Below are experts of layer 2 (counted from 0) of a mixture-of-experts language model. Rows are named router (the router's row for the expert), gate (a neuron's input weights, with its number), up (a neuron's input weights, with its number) and show model dimensions 224-335. Each number is 128 + 24 x the weight over its row's rms, rounded and kept within 0 to 255. Numbers have three digits each.
After each expert's rows: "gets" lists some tokens that make up at least twice as much of what it gets as of all text. This comes from a sample of Wikipedia text that the model never trained on. Tokens count by the router's weight.

# expert 14
router:115132183159128157155129115134123080118131097105099106117133106115137138146159159093108128095106092186128165098099137089146143150180116136137105133107152145124109130127156121081154134137143106094153097113119132120120144148125149112092160156098156102165120131103159091128150121112149123109135122162123132167110137087130143152096093153086
gate0:092115150106134138118154121137129133109136073115147131102119104161133133107174121154106154091155117118100122090128130162112119087137130088149116097131128140132110107113105103086094119124144143122107087139106115115147103080132145138103117135128101137089122140136066092138186136153129168126125136113119129144130110131143144130075144219131
up0:081083113117119180130125107145108131135096086101138092146110123136096139175173150146132142086120118131152129106102125139114129109134103106173126136094153109128115129113131125095107100100115146130084122111115143086098108149149140122153130135144109131109095169157153154145123166132152133123145156077137132092119113123103120165096167127126
gate1:146105117093116100129119081151116139138074139164125140146134110114149138153076109143147103094134141112134103120142150138152147121112113079160148118139089088170135128158124098122119134169157109092152124126106136127128130109117066174134100117092133145154148137131130143102121155113147172114174149209097133103124146159119130123095118129172
up1:136128130145157158159164161107147114131148103100146138125124159097126102120190135139141148178128103131123134130089108126094139133142129153138116136131133167120118103143143101161163146099135146149097116169164128125125122149147145101124169131168123125123119161127104111138100097133115089137102084060135134132114088094144108155160162107074
gate2:152127141132148113124123125111139107162112107131171152126127087109102073158127115120145096162123130118115114120141130099139129115106163170110126121109096102106119118103127130120153113133123148091156117146128127115124105117132106111123110102132123098092075108107116128150139073112131140158111151148170105085203145076091139133101127109062
up2:162132143154159102179109129132130135128125119117202152144144086117104107142147118120107093143119132097117120142164121066136117128107137127111127085117115119098143120098110109123156113140141129120122133137139123132102085158133121103090123116124144101103089117132108132143146068153150096134119156160179123108159149111113141129123160141095
gate3:130118151137122160116098109137119139140171155142148141137148111170124141105141086141091113125136209113158120116129126127139131126090112161137085124065139086130059158099125146145131105099124125142160104144130113207135125112152148133153118087180155121130134156166128124141142138123090091137109128128122169100138126129097123104151139113119
up3:136108133130122123100085110150117161154160170136150130106154099147122121092130110139123128127140163095135148130141095108134122117083080142144097116106150087102098153094108123130125121106124132159141123103146124185137084116150161130189120111181146139146136153171121111126179102126096082109116120138140167119146137144098105141155165129111
gate4:110112104127113136199132118116099151165142173121167116127178127154159097143146152159134122148080134143145126131108133146112108130127132136132093151083108120158087096129085103142072139124137120103117158110136127149156127130128085116147120169151164147165094088143112115156143141156143138113120096154110076169116132153177080143089099109173
up4:136148171129117125080159165131149101102142045121112166128108147113107133137109098070097111109159088115098098106127110106150149144129141157134153125172164135103135141119147165100151129140099141146132094150110146098114128118136134147117138076113111098106162150129139129122111132100113093154134164104134162110127146097099167114171164137083
gate5:139142169115137110124105104108142107100164103165099146146131093167118122132115096111137137107122164142162120131171130128181176113142118112109146180161129107135138137137100126106108132139119124115147120131143153119101101107194153097096122125113151139108123113149122131102137081107136120121096134067162120105126121094158103104130128118107
up5:138115127120130122110118126058139130054153122154117076125128084129139153136121128119157123124133134152139181130133114132144187159114156146141153152155141130160148116114139114134145097193119126126102101126147114130093141119143100087107130088137175160108101116141096118067147138109162122129117137141111118111123099117098097137153143156124
gate6:155131105168133168149162088139154133136134151119129159130099109113133124090177152129142137149123133127118148125150133112166125097112133139082124122094082119137126138125098194113174110139162130112141142157117135097139062145116137148121088100139115192103154108066118123139138151132103126110135120131149151145121131160111122127156078140165
up6:150076105172142134110115119150135149094125151134115132124105104094088151095143165133106176139138116170125191116151170069135132127172122116118126124123133145108141125118126156156158155091143120113163153135144119096117085127147123119138134100121116190091144116086135130095125151129099124131114141204155131144139119139111135090137104117158
gets: "1", " of", " of the", " for", "'s", " the"

# expert 3
router:091126137107171161148105125080158088138121120096128120099126150143141102130142173093076136155146115120132122132120158078101174123149099152172109102153132129133111091164113152102153121125147123121159144087101111109135071138085132129110149101114159098107141158117136094081117093163119112090129127136137136125129147119122142114117123114135
gate0:174105168140126117119141203139146098145120148133109127174144113147108163157178109124154173120119179148151105123119157164110137155133108128117148145140121119138140174099094098149139126184143141113117150136134147155138154141145147092093120104130156135131116120093144140145145122140112149112116126110155100136142117138144104145105110120128
up0:114171113156108110136126089135122125093141075091148141135138114122139114118086131121149128130143132101167122082110122137124144135118128130113152090154122133122095120156142155124112132073129143157097121089104138165103153129130092128077104087123127086159160166137153159130126105144153066112137116140129120096132104151113134126119138114138
gate1:151172123117156140129116137105114152115134113103106167094085102111103091090098112160116151126161203121132097140117137161169104133179124075145118134090114129098153132149159144163086119119147167138174128125118209130142131167140140113105122142192154088152166136130107134114107099135191134120138141090118115158130133123141128163156117187147
up1:139113149131107102161112156144121135186118148124125120142127124105097158106117103124110134105142136129153154111125151138131133110130108182146175131109120146091098110099122154168135114147111140081140155122152100107130084115133166114130148105147123141150132083153140114177165095143176169139113149132137131118148122162142132132136102150131
gate2:158122163112138096095126171130133170159173110118095076065135144152130156129134161113124110172137100145115125114136159093112173153092137152097130129125138122150122073106198066130100126142140148110119135096118102112139146116120172142109145114145153171171139142120183121117132110118143146107103106145161121131138131133121131145138153205146
up2:116123113155122142173127092099123098105106128131155186165130112096132110097154073160117182114103151114168114131112125163157080096157145106153114112124115129108121185165056194120175102126113114161137132151155161116141106137118073131161097145125083068116146129149084119121130134142131106154146140118081117126143111127127143131110113062102
gate3:106139143110165103177148139131163167153164115151158152122119115108104112128144137133091160131087167126144102134133141139124173098135141113142101160125104134154148091173141106112153105113123141066171145148160130098157159160177061134152141178107128100145090104100116128124131116097148144120149105128146131134121089152188102157116122098121
up3:142098117161085138113091118133117112087089121102085110108136145140103129156105139134156086133101115131093150171123134079092130142092143123127182116141170132125132111108117131147142115134080115158100085149110165146131143112103153133133127107140153148102181145126155124132117139113129141117148151112122140132127145116121138112132139143089
gate4:137100113156110116122178122143140109124118172127139143138144099130081133105136129133116136115140086138135127163170133152139148100118128143179131165116104140108144127114155103107146118087180114125157117115135100095154111175138135121170136131136151141118178131130109145116160107128139147153162160133165141058109157161152084145112108101156
up4:124080131137127125150156136103102121144142104131111179101152062110126156073148132098126124138123133162152158123147141157144125146126109152138138157114074119152106154108137122139132132100151113091109101172122138130176145169113125145113092109122155131137163152101125159113140115154139160144160162108134123123117125119111091123121166099126
gate5:126148102105143131162135098158130135112155113140138132157091131085136065143104114096113158095146138066162140116124166130118107126175115150133125096173106111138176118107147121126159139116111135139120129138166137167144134140066129135156123116131131134107109123140088097159131117139141099146080115103129112099126107116126130102134112124091
up5:118147111125120130138098160152148179131095134147124119145119117167085138109133123167124128111153131088089141106161106105085115122160178073127097154154138118138113117105102106102131115172103141136107081118135129138092105172159089160111168140170106131140106159103089094128121177103145149109139110157131134158148151108113084132149124125142
gate6:130100123107083127117120139141090114137123137115110105101096159134133124135176106148117134130102104146125089132116108096116098138124125155120128116120126139158133136102135132149119139154130092117163158163116098108158131092136052156136127114145158161135093115123144125138121132091098185092120138133125101120161154122111139110119109126138
up6:150130150151137130149131101133153150142122122127135120157135110078159100118105149117106121105155134110168139092119148155170136110113096118139114172124126100109147121131123095107130115088140124142129110163129107143073139123146174176115120149100138127125119144145097122137201156131139090130131115128137146145117107136150120148113138136112
gets: "\n\n", "\n", "s", "ers", "ations", "ions"

# expert 25
router:109120122093134111103106104136129086157153128107148108096135136119136132095153112122122128148130143122127138101080172107095132133123084134122121195103138130119084095153145140117163107123113087149170121071104145120131128157110149112149160121113151094152119105147139092099147143127130105096146105103117136139146150154089124080108126144125
gate0:109155103140127059082130107040138119154144135124118133166153103076141121164142109118124136106122114111120143133108105109100112148110152155117134153147161126132129125151145130097135096071123119063126144104101150152129089126147114122145130181110169105133140077130151097157085183157078125105106110109105141100135140097166138128101147116137
up0:118146084132129093112107090075131133145145155142131112136142116090113136171108104117130140110126148130112118122082143122120119151119145137131140129143167142138152128134150103079143075110073132078166147085082134148116101119141148079143112162124126115141163095087110097145120180162134122116114111091103164074135146116175120142121125146135
gate1:120113092122115105077136093088148127161145158102115123109110145129117094173153127131097104097156126093121131090174133105142120145123085132097136141108066150146115103149133107116140103151144124078145134141134128131167125118159127122116105103142098152120142134100140138142157127107098160133138156156090115169116148153143092112103122141123
up1:099134085163141104108113165097140129162113118124104129111138097137120113135187132148087118147153104088103133090142170144099153152161116110098096142129092138110060079139128125132139112117150096136132094107120146126148135136179144136141097139184115105117120157111136122095144131114150132145145107121122107100147151176133104129081146079132
gate2:134107073079135096142163115132113142137164111110160121100136147159107090121115110127184119127134146132160122141110109146146141128130104118162131137152120121140194104142142081114151128151109123132085097116132108148143136187095109144100153091103104116175124174149105146144147101134143173115094095164087154140143132154084109143102103120117
up2:141166176162152132107080146123123070124117155146082130133135110121152160142145144141053140136135133121108126114134139118137141129119142152085124113124116136099111121135119164146085149110142150134181157121120173110116127103147132113143139164151144139083134106099132144098115151100109098158170178113165131121119133118154150104145135125138
gate3:139171103113098131118144081135080155155120105120144141107135118112141094103125106158103124097108118140101139156117166104120076108157103156147135157118111116102106117128149110143119134096102133137116187130096153139131158146095139131123102119106101166107097152144155135098163114128098113139128133135110139187125152095128153149116132114139
up3:140113136142160119119111176127176082132118129118112113154119170176117136146144145113156162143155164133138102143134116126147141157110163112108123107137142132153147124145107150112157136160144142113136089132141084104125139100171113129122144131149152100141148095095129113160116177118161142132118125148125139063146098160133110095144158142130
gate4:162099119097105101121121186107117121160137188138130153130095125063131144158129102119101103128103132158082117129110118129151097140106170148162125129132100126093143073149114141178148115124089116154117154118141136120152139111112147120158087110088125105102126129133097131095114150165108075153154149152055113106147092142117105168151131101081
up4:097126126130134171130146081143137125136102087108115121138143122209116116129105112153151173132129134114138154153153108145130136117130087082098135141129185134157108205110126127092128156119178117136112107140107111140096099132141105138094156136146121168129128140109131113161121110088152146123121122113191111171134155095161162077094108124175
gate5:145173132136158141120126140118134132188125134103114077107115162103127104147121144105153142138111137132131076146117134135152140137111119153100098131136159116173126107130115154141095076107128146088135088110103152110109154154120112130110101147117220155125117102099122141115068142065166149156131112075154103139120148126146148115170129109141
up5:113158127132138152158121117107134146138085122110096141159125114118149115132145153148092073115158155109112138111084151135107180158139152066135116082165121153121176113120145105104115158122101103167115152106141113110160082119149083081125163160119121131132152164112134131132130136174111126131142165153150122119168089103155142168160154146098
gate6:121130108154102105190138094133134148098143128108106140139107140111130084107158119125164126139080138120131123125131126130121109126134148104168146131121149168160103077102090114123100086106129156066162123126131113071125056097134111101120115145107080152121103136113117109161123145126104137119119126108167147128094122150136146079091103171169
up6:096125150119100173116126106120105137147138146121149116109107116099114143115127112115138164112142154147148158153098150151081135167157145092148146106134086141176105103106141108153090174118114117117105141098124126101089117136149122122109137146132070117100128176115164124085125119152105150147138137122148140112088114147110106129135098156098
gets: "\n", "\n\n", "| ", ")", "|", " |"

# expert 19
router:105160178100134168159140132105153116136089131091148135140096192170093091125157149090114121097151086132126135058084154062101129117150120131145121126127140098107065095186140186130134132164126134114118152131099148138119109124111127129117145110129155131119139093140137125098159151135145071101110144114077144144109135120123141142160091113090
gate0:138142148148110114153162098202149088153093099129153155112175135128113088131135094133110159103096105114142112141132122152135138125128136132136116150115128101123085182131187090131149148146152161125131095136130127177124089144123111069128124132126136156143115114096093146136157112126130132118180122100085157123116123145102119132139125132094
up0:123095109120157147130100122122129190154142126114170161121122101114090138131120106150102113093119128105113121119140102121102146142149105158109128107114148168081144182125104132121152115119151086113085145125138137143110111140141098118108121140112108106125114140105084089125096104104104161118138124110137130102131092127151074138150107141187
gate1:143111106121115177131128117155099139103086137130124092126165111117146134137135129120136180116138120114098115129109099149143127108102121096116078148077150097103154068161121149138124134112085146165140151116134112113098176125135127131133141180146100101125154155151059143098122129102123119186073100092150148161128115123110126120123145128092
up1:096162151153130089113161084099138122154171102127120132136124171144115093121099112149122067100110155147131132128175142102126145125167120112187140099149106138169096161129130139140135148137127116114096113088155118166144088057124133124152148077147140137184144129139167151157151115136138130142146147177101117129121127147126129154105109094179
gate2:139126131151156136178119146170132162117096105134147106086120132094147128109167116118144117116153134144106116122143110122130132151141111117113141126100107126141185136125144123128091118135129143127124163094112101109136080113061147172138179137091115134181125101115145152172144107144139111153115149101148135124103138120147120187138105155136
up2:155154139099137117118131108118108086103117129163114137135130167103150129139105115159130109160126124105148116153127159118159177105101101126102118088093132139154115141121130104129174152113123128126154141137087128132144172131160155100148137141101090096146113165123109144183181152149137120120110141118117127159140138138081127133149079183107
gate3:119122145132150107161109140158117170128074153098149124130126109156127108148121138132097129142112130080137111105189121122147150129157170131130127075150159162148117126137108129174115157164117118121084153082146152086165141103185143110141127128128126135135088124109119118144135192115132135159074137117132108124152141117135141119135150182169
up3:135154155101112141161148140162173089115151188128132141122100114139140137161090166136077163138126096117116159146144131128152145127146144135099115057116103182135152174128081133161137115112146090134145145112194123118127108098149133112150122132136128131111141122109153123170138152135112122142082131119114141102122149132162151112162171132148
gate4:177116115124128119110138111149120144105095120128158111159124122140115125117114167159170153121132112155135168135130149121170121093142144123140113162120124092157083159137090112114143131160097123155142123135156150108131097117130152111137137156118126172126116116123141147162124147171103099103118116134091145122144145115112143081143137177096
up4:143117098168111115113109158166134119093120117135099113117126115117119152122126097106184100156095122126131155111105093127106140137131149099175134137075143143141133184125150138140135135114125128180132094123093129116158149120097129129145168116145132148132103137105140118176127108117174140131140143118112127144128110142142129130094155127132
gate5:189122150135135108099123135111118151110104137083128119104129108095075134064106121128142119132156148119173107140107115136085133157105126134135131109109097121140121126134149153147114119132121127130130126156126139107122085118058103150128134160139121137144143141118108126124120120145169134187094115163152126147096126097154152116121105109133
up5:155116135140128156123120130105120145125113098109137090124107105099108160091101104148100122156178147184136103167099083162132116120104138137144110107117103145140141104121108137138107125138131179124129132176102138123150068140121132148163107128150118137135177133135159120101121109141171137140121143172105125129148118128151142152144096113171
gate6:141112133119136150103156144114098146144150112132118150131125142116156159081100150124131163114061154118124074116179130114169096124089106121125144164130092139132099142111115110128152146143128134093136160120127137093150113112118109108134143179134140125162134153121137123152151092135124169132156128109113100128117147131150116103096164149154
up6:125116093155147088113142108124147123132120116093155100092130134130153119166111119133114143092097118149129124120139109143161157111128113152088105101134121146123116125110137168144108118106166172118129142167143121153159155172143091142123130110133092116106135086142137144110155139157128161176129145135148099141118107131111133135140087146116
gets: " | ", " ", " (", "–", ", ", "; "

# expert 5
router:132117136079142140126144125152153130126132120117133110147099115128180111144155122084137161109157098123169110072128159126096085112133150127137120132088125118111060116185157110118162145122138106126149134103096144130120155133104095145106160148116124106135079120134151056099128136149192085136110107144083124166156130120110117101118138083145
gate0:176147084140131111094106144156109106126141122146177085127115134147132105159170158075092118126142117139094158133167128113140113062143107075140116123117112134149086152120129132138136159118110132107136146108177189093160138132118098104093130147129135127153104127159119098124153112139156160143107072152128127089169134102131094149135131095131
up0:089130171133143143159162116090147185135148140117065191131110115134142162091104118165155120127118159125165111117110122153120147188115144166133151129135149102116162113152130114131121109140157106141140118146089082163122119138134126159160137113109111134117148103102124124115103141125116104116153173131118145151084138160140147126112145160142
gate1:201117156070120132106137175163174155173108136109122139159146122193128127136136145143139125119131177135113119131112150124098129108148154155125089116133122155119056091175168146160153126134162119141127116144115131136130109107140071158104146111124121154088145100130105158117093131128136148140183148149146141103146122123144089126135085115123
up1:096138125116154127116155115106120103119126141152098104112130160087103121147164108127128106128136116138108123114145103118091140099159112082129101139173094096126143144098116125121150111181118112100122120106141107140145167160135185128173110148143149146141124167112158117130162123125123128126131110080101109155126123163123186170113183114113
gate2:084140078100153129157179132142160122113152129117175109159121145153146134138143131149126149167128135124158126164154092105098111120125186127092108100117133131128185128090114175145115127123148155157121191122127191074130107141114119131150121159083112137117161102144129108089122188147153110143126131166170118133095111096133105122116139122108
up2:078138084103148135133162114181159143149153126110170132162134142150143126156137161141108157132136151107129129149140100093118108096121141111089101117121099149108205135127105151145133114110128147182129166139118194097124126121119128127122145120104132122112147095139119123108148160170153127140158142176178125140106109098129107152113142166125
gate3:097098090152147140132051136155148146113166156140126125127126151133087101146158146103109084131140142128136133104102162151087132120129131135180123107109103118098102112160106107143162131127144129139135139103097096159219076103127108137136140147188125137170115126125161087148122139150116112115129141116096132093124137111148108144154126097132
up3:075107088167134130148084146143116175128170155100124131114104144133101111130146153131134075170124185081113137112110154145084125116141113156166160123124093122114112092138108108149161143111131127151139138109117105173204064090111116129151120139183119118159120133112153106149088117146130115132126154094129132084124114109135108145158123069125
gate4:143097068113134102088120123109121129120135155159163088111101101111191102141148151151137144160109104147145174160117138092112127107122135082121121178135141133136157176092131114119096115134113124065168122154095113141172135155135129103125192131143160101112125180166115130107121132139167167110119087179144156143142108150126120116109125142150
up4:109111143160105147145146146133111133146147141104155190134094106113152135122129116116135078145146150137157147158144149114177111113154104101142163096121146144093156164116110148203158100139118144067139161125120143112160128092159125142131131139119164126126135123159124098131121154097126101135158173115149182156114125161112101141156123141099
gate5:139126110098101113150144132152167123130122134129148159092101091120087150152174104120122142110146131122077129146148143144153096123152159115147138108140136115131133121062130147105103103148148118128154124102080137135137099120149170124130149135122134122130121148116092130102105123142134133194098139134181112112107099122151128195135166135131
up5:135094165115128157119126138101147181133134127152099091158179111154127160091050117155090163119121108124109113094088158170057113092144096102174120125124164143114099151165155119124174126110127144156098149115149153095114140139135122148134088122105105100100113117110130183095113096132139118098143129129128143128145136135104112103118151140125
gate6:106122083125120165115109108166130138126124137178091098112092163127118156164170191160130105167121094156139124132105129144100124097150145123132153110128119157136108148126123124133133133173129141137124113123139139112113153158131131127121136166097105112145112110079131155103107153139136173153160142100042117140120094104201129152131121096099
up6:106154098133142156101107094153099103133113128150098114123093154136107146168135151141146091142124142157087100137134155130111121066141116139118193105157099152149109142135130125124105163145095126124114128128173158121123147118144111136133141108079126108106116101127153156102123114147102140175139143105102132144118141141160153166145164105131
gets: ", ", " in ", " May ", " April ", " October ", " January "

# expert 11
router:130128183068141152151137117133120098138146119146124130113135119150126095158144129112109138095169149143140131095119125109111121126118145163138097175110159142109083125148167127077139109133116096118166144117091168155104172174123129112123167163135137068156121167131156079115125160125172143124126111103095157142177152136122128100096118115145
gate0:144107068092158127119161110151140104174129145115122137107093128096153114138117102133116148150111200163138126124156136167103132110156155148163120132176154123081134111112123086136123123145149129154097128125149148141118111092143114114142101147161113110159084120132109145141163081130137124135126135141124134156083114107148120138096115127140
up0:086122112180102146154111117117130163123101105139127151111138109147112126158111129099106093080114097116112180078119103090153145156093105121157146149090126095127138125159147124130133111129126157125177137124106087145151104160093140144139149152110117147124150125141113128145078172140131106127136115151130142100105161132128119107171129092099
gate1:152089192102107142142111128131127151147143137140130100151104106138118205094117111163122173150155170098103086157108124162095119132110131154170109113098090111143141188117134113129098139115106137154105103128111154111141109104145124124100100128131122117119133087102127149140114135106130126149158174115133158115151106124183131101103100093116
up1:122112082133147128116102087068182120152118100108118127107128108120110171120143145098158127144158125168162134182134105187120155106154136122076127154129123124117130118134142133115129113139119110138141148145118145196110138141147165135101146121140131138161102101158109086126126112108157148114140130184116099111127123132070097145086132122115
gate2:173119092127133133145130146188149093146130122138088141122151109178108132163181084103128151121165111153139100131101183123114132134121110113103091128113160113168123136143129123122128115086156146135077121097083135151139128143134138158122124140125144139114139117153144132148128166130160158153147106174112094140132144113176126095116101106135
up2:124124084151109159193127138114153140151151106137119128112149121153118122112115115170120128122143114156124154127141162074149123110146113135137138152122125100171105157143101126129152114114118112178131116134146146139135143093122094144138140158121128140126148077098139180140112125116134125141140138142087113125173158119162097126161096066173
gate3:151107115134165083125127162107151106084153153105145115120130191109126114157139100140096093111146102102127085170093125119099110139132143159100115125141119165162095108111154120114132098182096151122105137122147155119123091105147155127100118119113131146129139139130176134145129130111133140103133128149157112098138131122206184128094080128158
up3:106146122150148109100191110106136168111153120101121117146121107106139122120145152126162124139132151094127114151130078140105101082143112142128127110115154140075138119135140106126142114114114132117147120162157119138110155130113133142100149114125154138161141100103137136127141133117109136142109133150155122123164097135133140146163162105112
gate4:121098087098131126168126096109127090175107144107115149124101142091102115130134140093099123151144125153110138158152076118137118157100129146097151127126115118099126090109133084154154102112161117147189111133124143112140100104148116130123103112143133123111146130135140169190129141124129117107094139116095163113131104140172144142141115126117
up4:147130096122174112134142116121138146119115117109148137119135120142102148112125145115093131128149143134156117161114123141172159162144105082099116124085151122078144119083131125147158099085119107183159090121116142105147094143136110150100093126132137127129133173112141108153087128135118140076117122094113153124112134129184131147115125125123
gate5:095102163079147154127183123160131131125133112110162104143103146086092146096159122112111132143111132100140105146134151137113160089167137163118152085150128143111085116138167119143111101097126152124126131162120117109112145168124118132102139130168160127113167129158105114091154143108132133151153178128106127111149070146120123107089113180155
up5:108103168150131177128172135114168123135145126108151133161100148125135140132130092139129121172108120136131119160107150146153130135105152110115147080118134133153157126149136164125118094120099153102152123134102109128133155130099125104116101114159132124146154128181146099102166158088127129143155158125125134107137094137140124132088155129151
gate6:135073122155125135146120124137132128140120140139143103119162151162087102103124132124138113119178145126143123148092112142108108149177140176143152124138150130124127140110135125152138080135163115120173131147125121095131143118118133148144129137102112125107171175112143152110135144098119090103128148118078117120156114130129100105141158104113
up6:130123141142135164124137105156118113140131102121150092130119125142093109128146100107149141119152135124132129109131108143094092124131163123150107111097144131146123158149125100140113105148137100099125139145109122146147127135130155119105143144092111087067122151127132170128101130121126079137094146092098142145117146137147092160177142150107
gets: "\n", "\n\n", "| ", " in ", "- ", "–"

# expert 24
router:115139154085131156117097130126134083150141124148109152090157141152119131120137135103150140116145161153131151080127185081137140134144117160129130131155117130136091079168127131095161106094100094162131098068101141110133138133100128128115200110149143132189134155107170102090146127132134097073181095119098108164152136101092154111103142122109
gate0:142103186126140130161170135164150125132159110132109136137151114106128123147134104130138165134108111127151132111175119145102142072161104103127171127135140130122099137134154133138178143131127105131097121125114099124155103157090150144118109134116109150135107131071109145126113149093144163146112167161109113141148142111178096097144087104123
up0:148076150150137105146121133114133133143139127160129152140153164118103118167163111121132123123111127171162108159164114165111144122149117120144127134133135110152080138116130115141133142103133098149097102151135141096142099140129123139112162094117153104152138145070076154101170114065128147176117180153133090111146139107145123128128146126110
gate1:116112123066160128113113126137145137133101139150099131164144092103103164161107129154128148173057156166120148144108164147135111114103091086093141124094122185139147118166124101172090120156120117104153171115106133157173143102147110136050135129092158108134105132149105150096122162100067091165124110128112089117113131142118113089131104125093
up1:113135127097155120114095088139078174117158109142141095141131149128131159104137158126120127149080097165115130131101120092161135152124126133114081110161177155104170148117113131141153081149135170113128124117093099130080110147120141129110074095088140123131114189141129140123099144128123138136146166115116130101057122152205115112100132144110
gate2:160089131110149156117109121139123131091142117150135143136101117146133158127137150102094110167128094148135101138154141130108223146147119148081131148153096080120156132092113129101099149107138130197138084121169094111145103137171128137118126149130171110131087090156111119157125091083135140132119150138145093145133094073127151124135106124146
up2:118139126137125101153126126105114138160127132099100129089143102095124090118130089164156162102104163098130152147110127124150062121115131116184142102134185155123089146150131116139148098139128128080101178136098153133117137093095131127135112106103105112142162152079129134080151150157143119137117094111109163126123134208103093116127147158119
gate3:154148127107131113134122126144126152140137107142149143114147125121129140116122088183121171152085091126161110096108137117084097126118162107139126077105138132110095129147099119115133155126133108141105082103129105135096128076136079066124097119101068118081106129118113107161128103103129143165109108111121156107121104149185141131079115123139
up3:140124128184102132153141118172160092100117116098127106137088103149105134099144150158148105116090081083144147165160125164141122124149118095105153113133135128124123148115110125072137128128132121122092157143134111124104107130113151113137145152115134145076111118109147099142099070132124154114148110114105148147107080109168172095135102172153
gate4:188143126128120117121111113133102165109133098148126132100131177142108137088141113166134141099092159122124110110125153066164123128123165133129104166127130122152069131148118151112138125107162104148131114112126113109115191144137109157132156128137106120137102084107114079119104124152114141134148163121173164128129162142098147114124115119140
up4:177131117136121114139117114123104150102136085164140148116129167139123118097127102134150124128103159118102124123128145093165142127119148157134118182119101113164084133126129130114120140099146104125132122121135098127106162136163130165129157111138107115139122079103106077129068121149119151138150169127167152112132174157087153110114145104145
gate5:092133128126073137129145122140116130152076133147116149101137183145110133129088147124128098096130133129118130146147157135098167125138111106101121136109139147090137112142138112142118128147112133120139151103177144167139102159136138150137081144159100147164102144149135124151140089146121116119167121165109144110089141150139085147105104134115
up5:122160180158156137101083166118111124140123142113124147181119102113123144126184133132148121155110123099118114118143119132126102149146132130116131110137138098113093122112122089134161127149153140109134129155105082096103171121145112100128159107094135110121150179125125124069110169107145112158099140127122125172156138115148213115140110116134
gate6:157130114149158151141130105122143113127149112166154173135123141132122106086132163140112106108085144116141151106114123088100127148115214128150146172088103151148147105157089131138125128128114161168108121149133158142131132100093101095114069141159145124170122085105138143115119124122124150118134110157131129168109140135181089129086123163087
up6:156152119144145131147112115126120149125133133097082197137076142105106119154093146106157093128110136130122143095120154100100157119097204105123117161081131139118099101143095152142172136139144110148117108135134140123130162082100095140107096126124141117141079064118114129146133118136162184139105103132128111110111134130121100139094082189140
gets: "\n", "\n\n", "| ", "-", "|", " |"

# expert 6
router:135126150119101132137131097155145095147132114117124121129146125133121126127151116137088154090101121115140153074087158107126129124121144167118102146165161136113116091101144178134104156139140103134125123142109140116102116154112119113143142136128147107171124167132160076099140147139157093129141147170130091107160112136126154123104143124138
gate0:162116156147141135152122091115131140118195141115149130126136129105105142121088115140136135098158151124128120106124119141145125126121089132121142142116163095132145094115110117099148132111106114136109067139092168126112116117124129115162127170098120133151159124132137117105127151150092099171125099155069163149087137130168093106125176144144
up0:150153170152127149160120101110134132114194138095159131118139153099113142139067118142113128127150166101100100115134141146157131129123092135104122135111181095104156081113130107117136139109118081146086081139083137144122144131124126128157125187161112113143138118155155078098093141115117104178135102115107151147109110114174118109152140151160
gate1:145102133154109120128110117123128154150182191116133139122111105117112145103141100093130138153096126130112116125126131144131089160159110122133125122103116138107079148059120139121108147121087158107123132081151136162147078112160158115105113121154091121136152074125151096119183139124164074126095137106124110165133094108130123121097109139108
up1:121094159187122143122133167157116147096128132080118140126122094089136190130146132103126117136112137134126122110119112142135099128158133133111161088121145164080094148109108132131131139129100128111109109114145145177147091062130138130120121096136105139105117067131138100111179147120155105117115155112107128146141111086154143125127096134099
gate2:150153115141178101113100085116126165144144163123164113102132112128116091101124094133134097152117106163107141107118118134096135143121123143185094160126103129148136112178118157133147145081157148138144131155085118112144127111147154112127115117127145193116133169154122114105087143158120085100100106104162135140146137074128181114119091142115
up2:138153133143152084117094123137125145104156149163158117089172124132101124108115084145133117112148090142119139123105092110077133136123112100145102137136096142182138132136148146115146132098116128129118136173104109147122164110104155114109116138131125157100159139098110149089087101182105056136105110127136124148150114111156165124110125111096
gate3:128101146124114096128122103108142127148087130150097127128132086157128154111129124103124123135151160148100094110087165124138159120148146151126094143119152131093119117127156147140154124150116117160104140124121154153146160144124116164126124175138142097147127182170156121120144138148197123102087106086154142114094153116098110119115121164142
up3:149104130111113095114123136102149123141122104141105088150129101143125142106113105083096130141145152150136097117095139116117141107145136132114101168163180162127100125120143117146110140147121133146100125149142128152125122162130136134132125150119150090111151207171137138108155134159201103102110107101142127125098157130084155116136137167130
gate4:119121071145140133102152152129103091163102110146086099133146154155100132124122092105108138131144120160123112148188103122106127154144136099134143106120139119182125107098106118131122117092133120115104153121084131097155141167120127115122086119135160133054121099128112165128135131129163099119138131170131090135146118143138153142125089122110
up4:144142175123096154133123090119143168097154130096140153122108119106159114132137149147177110128124137129137144128063142115156108101118117145132125143157124135058166130144139124110120155153122151123143101122176117159110121092147139123139155149126093126206106162112150095129134115132099158113125138103143178121112178121120115131123182137152
gate5:130139119099150137132119127122117125150124126136142129161117148128157150132132116129138119147155183118158106133131075203139127134153190139123111132142103162124146108128121165117104122143117149086152140129162126093112139138131176133125122133131123115130106092156106181169100131088147135116109138142130133108106124108175131115117118113141
up5:092139138137142124109129132132178134081130133136139140099154181170165099126145142085162105105143146113124129139154132075106110116126139092106134145152113144155138148172155120157090152105101134150107101120141120120124114130121101122155137127120161107145143132157068140143116112099115169140140134166140137157145135117115114131155104118154
gate6:138150132124139153130129129128141161106139122115122171110121125105148096163118084120139149124143111100105119122168139128166143127141153145124140143124143111086123106153119145115141154142088102109133108154130095138106139129124098153092136130114090140119118075146162099152100105108144074145142165117131132045157119105171078153154138135119
up6:161063160105083140135112121149080108166132131170099132124124124140154152152126149160139147134154146118122156093124113116142127144091114108131153138110118115158131123106100126111103109118120161118083132115140143124090130108155108133148127134134160150114109119127098186127132116154102110105150111090088097166139098110127172107098117096136
gets: " to", " the", " The", " and", "The", ", the"